Weights of a small mixture-of-experts language model, trained from scratch on English Wikipedia.
Size: 8 layers, width 192, vocabulary 32768, 40.1M parameters.
Experts: 64 experts in each of 8 layers, 128 squared ReLU neurons an expert, a softmax router, a shared expert of 256 neurons.
Below are experts of layer 4 (counted from 0) of a mixture-of-experts language model. Rows are named router (the router's row for the expert), down (a neuron's output weights, with its number) and show model dimensions 96-143. Each number is 200 + 40 x the weight over its row's rms, rounded and kept within 0 to 999.
After each expert's rows: "comes before" lists some tokens at least twice as common just after its tokens as in all text. This comes from a sample of Wikipedia text that the model never trained on. Tokens count by the router's weight.

# expert 21
router,231,218,167,178,216,232,144,203,167,245,242,266,216,197,218,229,188,143,243,141,197,230,195,119,194,229,101,221,147,139,281,236,193,244,178,188,218,154,259,255,188,162,137,214,219,276,181,206
down0,219,188,153,159,205,210,252,239,177,211,197,218,139,187,130,196,176,194,183,191,226,175,228,187,166,176,213,175,286,287,162,277,258,229,117,195,191,177,206,157,82,242,215,191,228,161,156,214
down1,157,245,190,263,224,177,194,196,221,179,201,269,182,250,151,173,184,196,223,142,181,236,229,237,153,184,229,157,150,154,221,192,177,192,255,111,192,193,254,164,198,218,156,193,152,203,172,207
down2,256,200,133,252,120,212,237,261,220,123,210,205,198,298,215,220,208,217,201,134,226,208,206,218,138,219,105,203,175,183,244,210,234,193,160,185,165,155,200,221,177,236,296,239,189,211,217,237
down3,212,177,148,176,232,249,235,220,204,211,148,239,173,270,192,171,139,156,185,194,225,204,237,238,190,191,158,149,232,225,196,131,155,229,302,245,201,161,229,243,149,207,153,224,155,152,232,198
down4,218,203,230,173,217,260,211,259,175,183,216,231,255,250,149,152,193,198,179,273,125,203,195,142,171,187,213,201,175,177,207,164,194,188,156,250,175,213,210,213,168,101,181,236,176,180,215,163
down5,179,189,204,209,126,309,210,208,208,216,219,190,187,181,174,236,173,227,213,239,189,200,195,177,183,221,227,160,167,241,213,172,220,107,228,183,172,176,171,148,198,218,186,263,228,180,202,202
down6,172,200,304,208,311,180,173,230,214,128,254,264,248,162,195,124,173,217,211,261,226,175,214,206,244,239,243,197,148,191,185,164,180,194,133,233,208,201,162,196,180,218,166,221,194,210,188,184
comes before: "-", "=", "==", "The", "See", "Personal"

# expert 17
router,174,245,207,131,262,223,156,201,160,251,196,171,170,232,136,261,200,200,247,140,258,142,251,280,243,234,237,174,210,199,243,205,183,235,180,173,114,156,235,266,199,178,190,181,193,159,161,161
down0,218,157,235,172,122,226,241,175,191,115,266,175,131,200,206,206,116,168,238,150,227,229,205,171,104,183,183,242,194,181,162,179,109,280,202,192,233,184,173,221,159,173,165,275,171,147,118,211
down1,243,215,183,227,181,252,183,239,212,157,154,214,219,205,162,196,197,187,201,174,165,205,271,224,236,253,171,228,259,111,179,229,216,197,182,197,196,202,211,200,241,192,214,252,202,226,274,238
down2,122,260,173,234,174,208,231,172,195,216,178,238,211,243,216,205,220,196,141,188,248,218,212,192,198,153,244,199,196,232,282,222,106,189,265,126,147,209,177,145,220,205,209,156,163,118,222,121
down3,195,227,175,195,232,243,271,219,236,212,197,166,141,203,222,150,260,214,178,249,175,156,176,222,227,246,242,210,180,183,207,188,228,231,202,189,213,196,278,252,211,207,233,175,164,188,255,332
down4,175,231,205,238,209,221,226,190,174,221,153,214,117,166,221,279,177,230,172,207,165,278,191,160,167,182,188,212,203,171,282,202,188,229,267,201,194,141,142,213,190,211,233,102,173,170,235,155
down5,196,208,194,151,169,201,185,206,238,224,235,165,182,237,215,200,171,135,214,174,209,238,212,262,182,241,192,198,166,219,187,124,185,224,123,160,231,305,244,254,173,185,239,184,162,222,217,173
down6,296,258,227,198,151,225,166,172,167,221,151,228,253,222,197,151,197,147,222,284,183,183,177,163,204,216,215,171,236,241,221,143,252,132,188,225,169,245,250,184,228,189,202,210,185,171,171,166
comes before: " ", "\n", " 1", " Candidate", " 0", " 2"

# expert 61
router,225,188,193,186,179,228,211,180,175,196,185,180,252,202,241,111,229,143,146,221,195,227,268,190,182,228,179,205,198,188,112,242,204,237,199,189,199,257,178,216,232,181,248,169,194,261,214,206
down0,134,146,225,142,187,162,140,218,153,220,206,125,250,173,223,135,217,179,143,183,123,171,199,109,236,190,157,218,122,148,200,204,219,221,223,244,168,220,212,186,223,185,233,215,226,162,239,189
down1,163,141,133,234,210,188,224,260,128,277,269,191,234,266,201,223,221,170,186,241,254,182,188,201,154,206,189,194,337,207,199,239,189,223,216,193,142,131,247,230,181,212,218,128,257,195,221,182
down2,187,219,214,156,124,220,210,223,179,125,214,188,216,223,185,181,196,190,126,142,233,196,206,171,205,215,206,147,157,248,200,182,184,298,168,164,203,170,235,127,273,224,159,317,210,252,161,243
down3,251,225,241,183,165,191,232,211,222,101,180,223,127,209,260,205,228,161,213,190,175,129,184,184,242,156,256,223,174,161,172,195,199,197,65,227,221,211,164,146,233,155,128,149,154,141,204,133
down4,147,186,213,193,218,230,232,205,235,195,153,245,283,140,166,236,104,156,242,211,187,219,208,271,158,153,120,225,203,213,246,140,172,174,209,226,177,190,119,214,218,212,244,206,260,172,290,239
down5,125,157,258,154,237,224,208,144,295,268,199,233,156,160,235,182,116,209,187,236,228,285,155,233,215,207,250,276,211,174,275,226,173,211,233,248,200,152,210,229,195,238,165,167,183,161,161,172
down6,184,224,175,148,197,304,226,173,216,148,146,229,177,115,186,133,261,215,146,220,184,185,292,193,238,283,243,158,157,167,158,267,148,177,216,217,240,252,185,215,242,146,184,165,159,179,227,191
comes before: " to", " a", " 2025", " in", " 2023", " 2013"

# expert 6
router,151,241,191,187,189,206,165,208,157,239,205,238,85,154,242,177,239,246,183,173,186,184,189,273,201,228,192,179,293,197,213,134,203,234,237,201,205,205,134,151,200,210,182,176,165,141,224,172
down0,167,211,206,204,231,241,187,243,261,276,132,195,212,180,204,220,152,171,187,239,223,250,192,218,207,158,219,172,182,195,189,199,166,183,214,194,176,110,231,243,196,233,245,196,189,261,143,253
down1,160,247,228,197,131,180,231,230,212,159,207,223,132,202,144,247,175,192,209,186,230,216,212,203,231,190,189,178,126,188,167,192,220,162,222,181,187,164,168,190,224,195,216,208,262,192,163,280
down2,216,143,169,227,249,198,217,270,199,211,301,191,221,153,196,232,203,137,283,220,162,192,170,286,165,221,263,205,269,183,231,226,184,175,197,158,194,168,179,195,164,144,248,168,235,218,244,208
down3,186,178,218,240,177,148,204,292,192,164,242,197,189,149,205,114,156,202,143,233,183,196,216,309,127,223,181,187,231,225,219,225,218,174,211,219,189,154,276,197,151,240,217,237,195,190,214,180
down4,230,197,205,183,170,228,229,168,206,299,208,241,160,162,161,196,200,192,237,204,202,158,240,238,206,182,149,111,208,180,159,160,149,252,180,209,211,178,183,117,221,170,131,231,209,191,177,191
down5,201,207,147,165,142,202,216,260,170,214,215,118,143,214,203,198,169,200,174,222,241,235,215,164,161,170,131,208,256,180,257,235,179,191,225,220,178,246,209,230,215,230,185,140,197,209,273,212
down6,84,215,176,170,177,207,215,169,212,233,125,171,149,173,221,224,213,198,164,181,178,222,176,190,162,248,170,183,185,191,164,203,162,233,155,217,167,191,245,187,153,209,142,252,219,193,135,222
comes before: "\n", " ", " —", " 1", " list", " \""

# expert 48
router,162,234,287,173,219,173,221,168,183,242,141,196,184,200,180,158,211,120,199,240,228,227,162,213,216,155,165,192,258,198,263,207,170,206,217,231,226,217,151,227,182,208,140,190,221,227,196,172
down0,213,209,139,180,197,159,225,216,191,204,209,190,174,247,202,196,230,210,240,138,196,258,230,201,153,220,187,183,184,168,165,228,213,177,186,229,207,216,235,270,118,157,237,201,118,177,156,192
down1,145,282,182,272,262,167,182,184,271,175,177,134,219,199,192,246,231,263,177,156,232,184,285,275,153,223,174,192,198,198,113,205,278,139,228,172,206,220,199,164,190,216,185,200,214,146,168,174
down2,228,214,232,179,187,206,147,142,204,197,242,208,136,228,155,244,258,239,205,263,203,139,232,240,188,173,233,260,175,197,216,283,140,199,143,191,145,198,227,261,217,204,187,145,158,163,213,155
down3,234,179,163,181,215,193,155,231,206,186,232,263,168,186,129,103,165,203,199,199,164,172,243,173,196,228,222,215,200,191,236,214,211,140,239,89,199,162,174,209,163,203,210,189,181,139,182,159
down4,253,184,218,208,228,230,239,142,199,240,233,266,296,151,255,181,202,135,196,214,188,235,175,162,224,188,200,211,237,191,174,127,178,148,199,322,223,182,220,186,141,259,192,249,223,184,190,269
down5,200,226,171,170,202,236,238,151,191,281,131,205,191,233,258,215,215,201,243,216,173,210,241,230,205,196,193,203,251,219,185,174,188,233,153,235,194,186,215,194,185,191,149,199,116,205,203,103
down6,216,240,213,208,168,260,198,197,194,243,134,211,143,225,195,188,218,230,214,204,172,267,173,291,165,191,196,158,244,297,210,235,222,177,189,69,144,145,254,312,185,222,166,228,176,222,204,246
comes before: "\n", "-", "|", "The", "In", "==="

# expert 39
router,176,211,167,224,191,231,214,164,165,162,181,225,212,214,205,134,167,184,151,178,207,221,160,201,214,157,212,216,194,183,200,241,208,273,196,168,170,224,320,90,128,168,215,203,199,190,197,180
down0,198,111,206,214,213,212,200,164,227,144,184,147,250,203,173,206,171,189,165,209,234,196,239,250,150,244,231,131,178,177,159,90,189,306,193,229,154,224,237,258,282,143,178,239,146,137,254,127
down1,198,205,209,253,203,197,216,185,232,261,163,237,198,160,252,229,157,137,200,113,193,255,222,228,221,185,189,235,216,114,209,203,194,200,161,162,142,196,197,268,131,198,185,194,141,182,187,197
down2,150,203,207,260,179,191,201,186,224,198,163,175,167,216,312,221,192,127,183,222,219,238,128,173,255,212,228,237,187,210,177,236,240,115,130,210,188,246,194,186,183,166,259,167,176,226,227,242
down3,170,201,222,123,222,201,156,152,200,232,237,235,144,168,249,237,231,236,235,122,185,218,176,143,251,159,221,234,216,187,221,176,266,188,201,163,256,205,178,141,133,208,269,169,307,212,186,219
down4,254,228,193,196,179,217,284,196,217,131,184,176,214,221,231,139,214,206,193,126,219,192,222,203,132,192,188,176,186,150,116,181,218,161,179,281,175,261,180,166,194,273,229,179,201,127,212,217
down5,217,248,192,208,206,132,226,179,235,218,234,207,185,189,138,207,216,203,227,188,200,177,183,183,191,110,218,173,262,154,86,167,125,280,212,226,194,245,147,194,218,168,217,213,209,151,195,210
down6,170,209,179,250,134,140,202,179,267,178,157,179,229,225,225,205,197,197,108,173,213,238,180,241,247,201,185,262,249,177,194,240,177,209,224,170,196,139,152,205,185,153,181,167,238,194,203,226
comes before: " and", " which", " but", "000", " who", " including"

# expert 45
router,190,116,192,201,185,239,219,196,229,185,174,219,242,180,229,222,225,157,75,163,229,215,206,197,152,191,250,182,203,165,183,199,227,227,202,158,186,209,162,218,208,193,240,159,234,155,176,188
down0,236,145,161,240,196,96,241,215,169,175,162,242,162,229,221,165,205,238,92,231,220,223,190,277,205,211,193,169,270,199,242,252,207,173,151,93,143,219,212,195,201,198,239,185,203,307,151,167
down1,232,162,184,173,201,180,183,192,180,143,277,224,182,237,249,189,268,196,216,234,189,201,179,145,235,172,239,273,217,189,159,187,152,190,174,104,227,160,174,262,198,238,210,161,261,213,144,160
down2,124,281,150,199,165,254,195,285,176,129,191,168,301,180,222,189,174,225,147,164,179,238,190,190,135,228,180,198,180,174,256,247,246,164,149,195,238,251,208,208,145,114,228,223,210,194,144,249
down3,120,214,193,142,223,244,201,203,193,189,200,139,239,190,189,186,150,275,283,187,173,213,202,116,154,54,231,208,172,181,167,225,216,198,237,178,203,165,198,216,160,224,178,169,262,195,154,221
down4,210,192,173,175,220,208,209,150,178,188,228,202,195,224,113,198,176,253,215,255,228,212,181,214,196,231,184,172,149,217,88,142,157,220,230,170,187,190,198,141,252,187,183,219,113,195,287,236
down5,216,257,149,189,242,220,166,206,193,174,161,111,187,252,259,171,177,195,211,164,223,170,228,204,200,110,187,182,151,143,178,173,201,235,218,235,179,225,225,207,209,179,195,220,210,207,186,190
down6,132,246,192,154,125,226,224,175,141,144,269,188,231,136,266,201,181,280,186,243,192,186,224,315,198,167,205,192,260,207,134,220,146,159,146,166,153,174,201,232,214,219,253,209,273,190,148,250
comes before: " the", " he", " that", " to", " it", " a"

# expert 9
router,245,99,213,209,215,232,246,161,175,154,152,139,281,192,196,197,210,210,120,171,226,218,147,239,156,185,190,232,144,193,186,200,205,212,248,170,212,301,81,227,221,153,216,172,239,153,171,147
down0,217,161,208,181,170,171,201,124,84,242,198,214,169,188,260,162,220,219,228,171,166,144,155,239,173,263,238,175,204,180,165,196,232,196,204,192,203,120,199,202,174,261,177,235,202,197,161,287
down1,136,251,159,237,226,189,159,187,296,199,181,161,254,223,169,164,180,180,201,161,247,224,261,255,126,225,233,142,140,215,185,252,268,217,199,202,170,233,260,241,180,189,203,235,219,258,251,210
down2,257,269,252,133,173,156,222,185,177,195,210,225,217,216,265,231,251,227,241,175,179,191,193,199,209,152,266,234,158,155,212,231,188,197,228,158,178,137,276,223,148,238,227,141,148,251,190,204
down3,207,164,237,227,186,198,185,226,243,226,211,172,149,156,196,76,213,205,217,144,129,191,124,125,184,214,253,158,183,169,192,137,176,193,163,247,128,231,205,210,194,176,110,219,225,215,192,228
down4,204,211,154,203,182,210,165,233,197,232,160,234,136,218,183,150,191,110,188,201,191,246,231,272,179,200,175,177,230,184,185,208,240,177,111,167,183,226,261,224,163,158,155,181,214,228,134,242
down5,231,137,241,243,236,124,162,185,230,196,168,220,184,219,174,253,163,247,124,226,237,202,245,201,187,166,215,259,205,217,211,216,188,217,143,172,197,205,171,196,291,276,232,250,188,185,155,202
down6,193,128,175,255,154,145,126,242,264,200,305,219,197,252,246,277,223,234,194,257,200,232,199,89,217,250,218,148,187,202,230,201,203,158,132,167,206,237,224,214,136,219,167,216,223,179,192,220
comes before: " the", " to", " a", " in", " on", " his"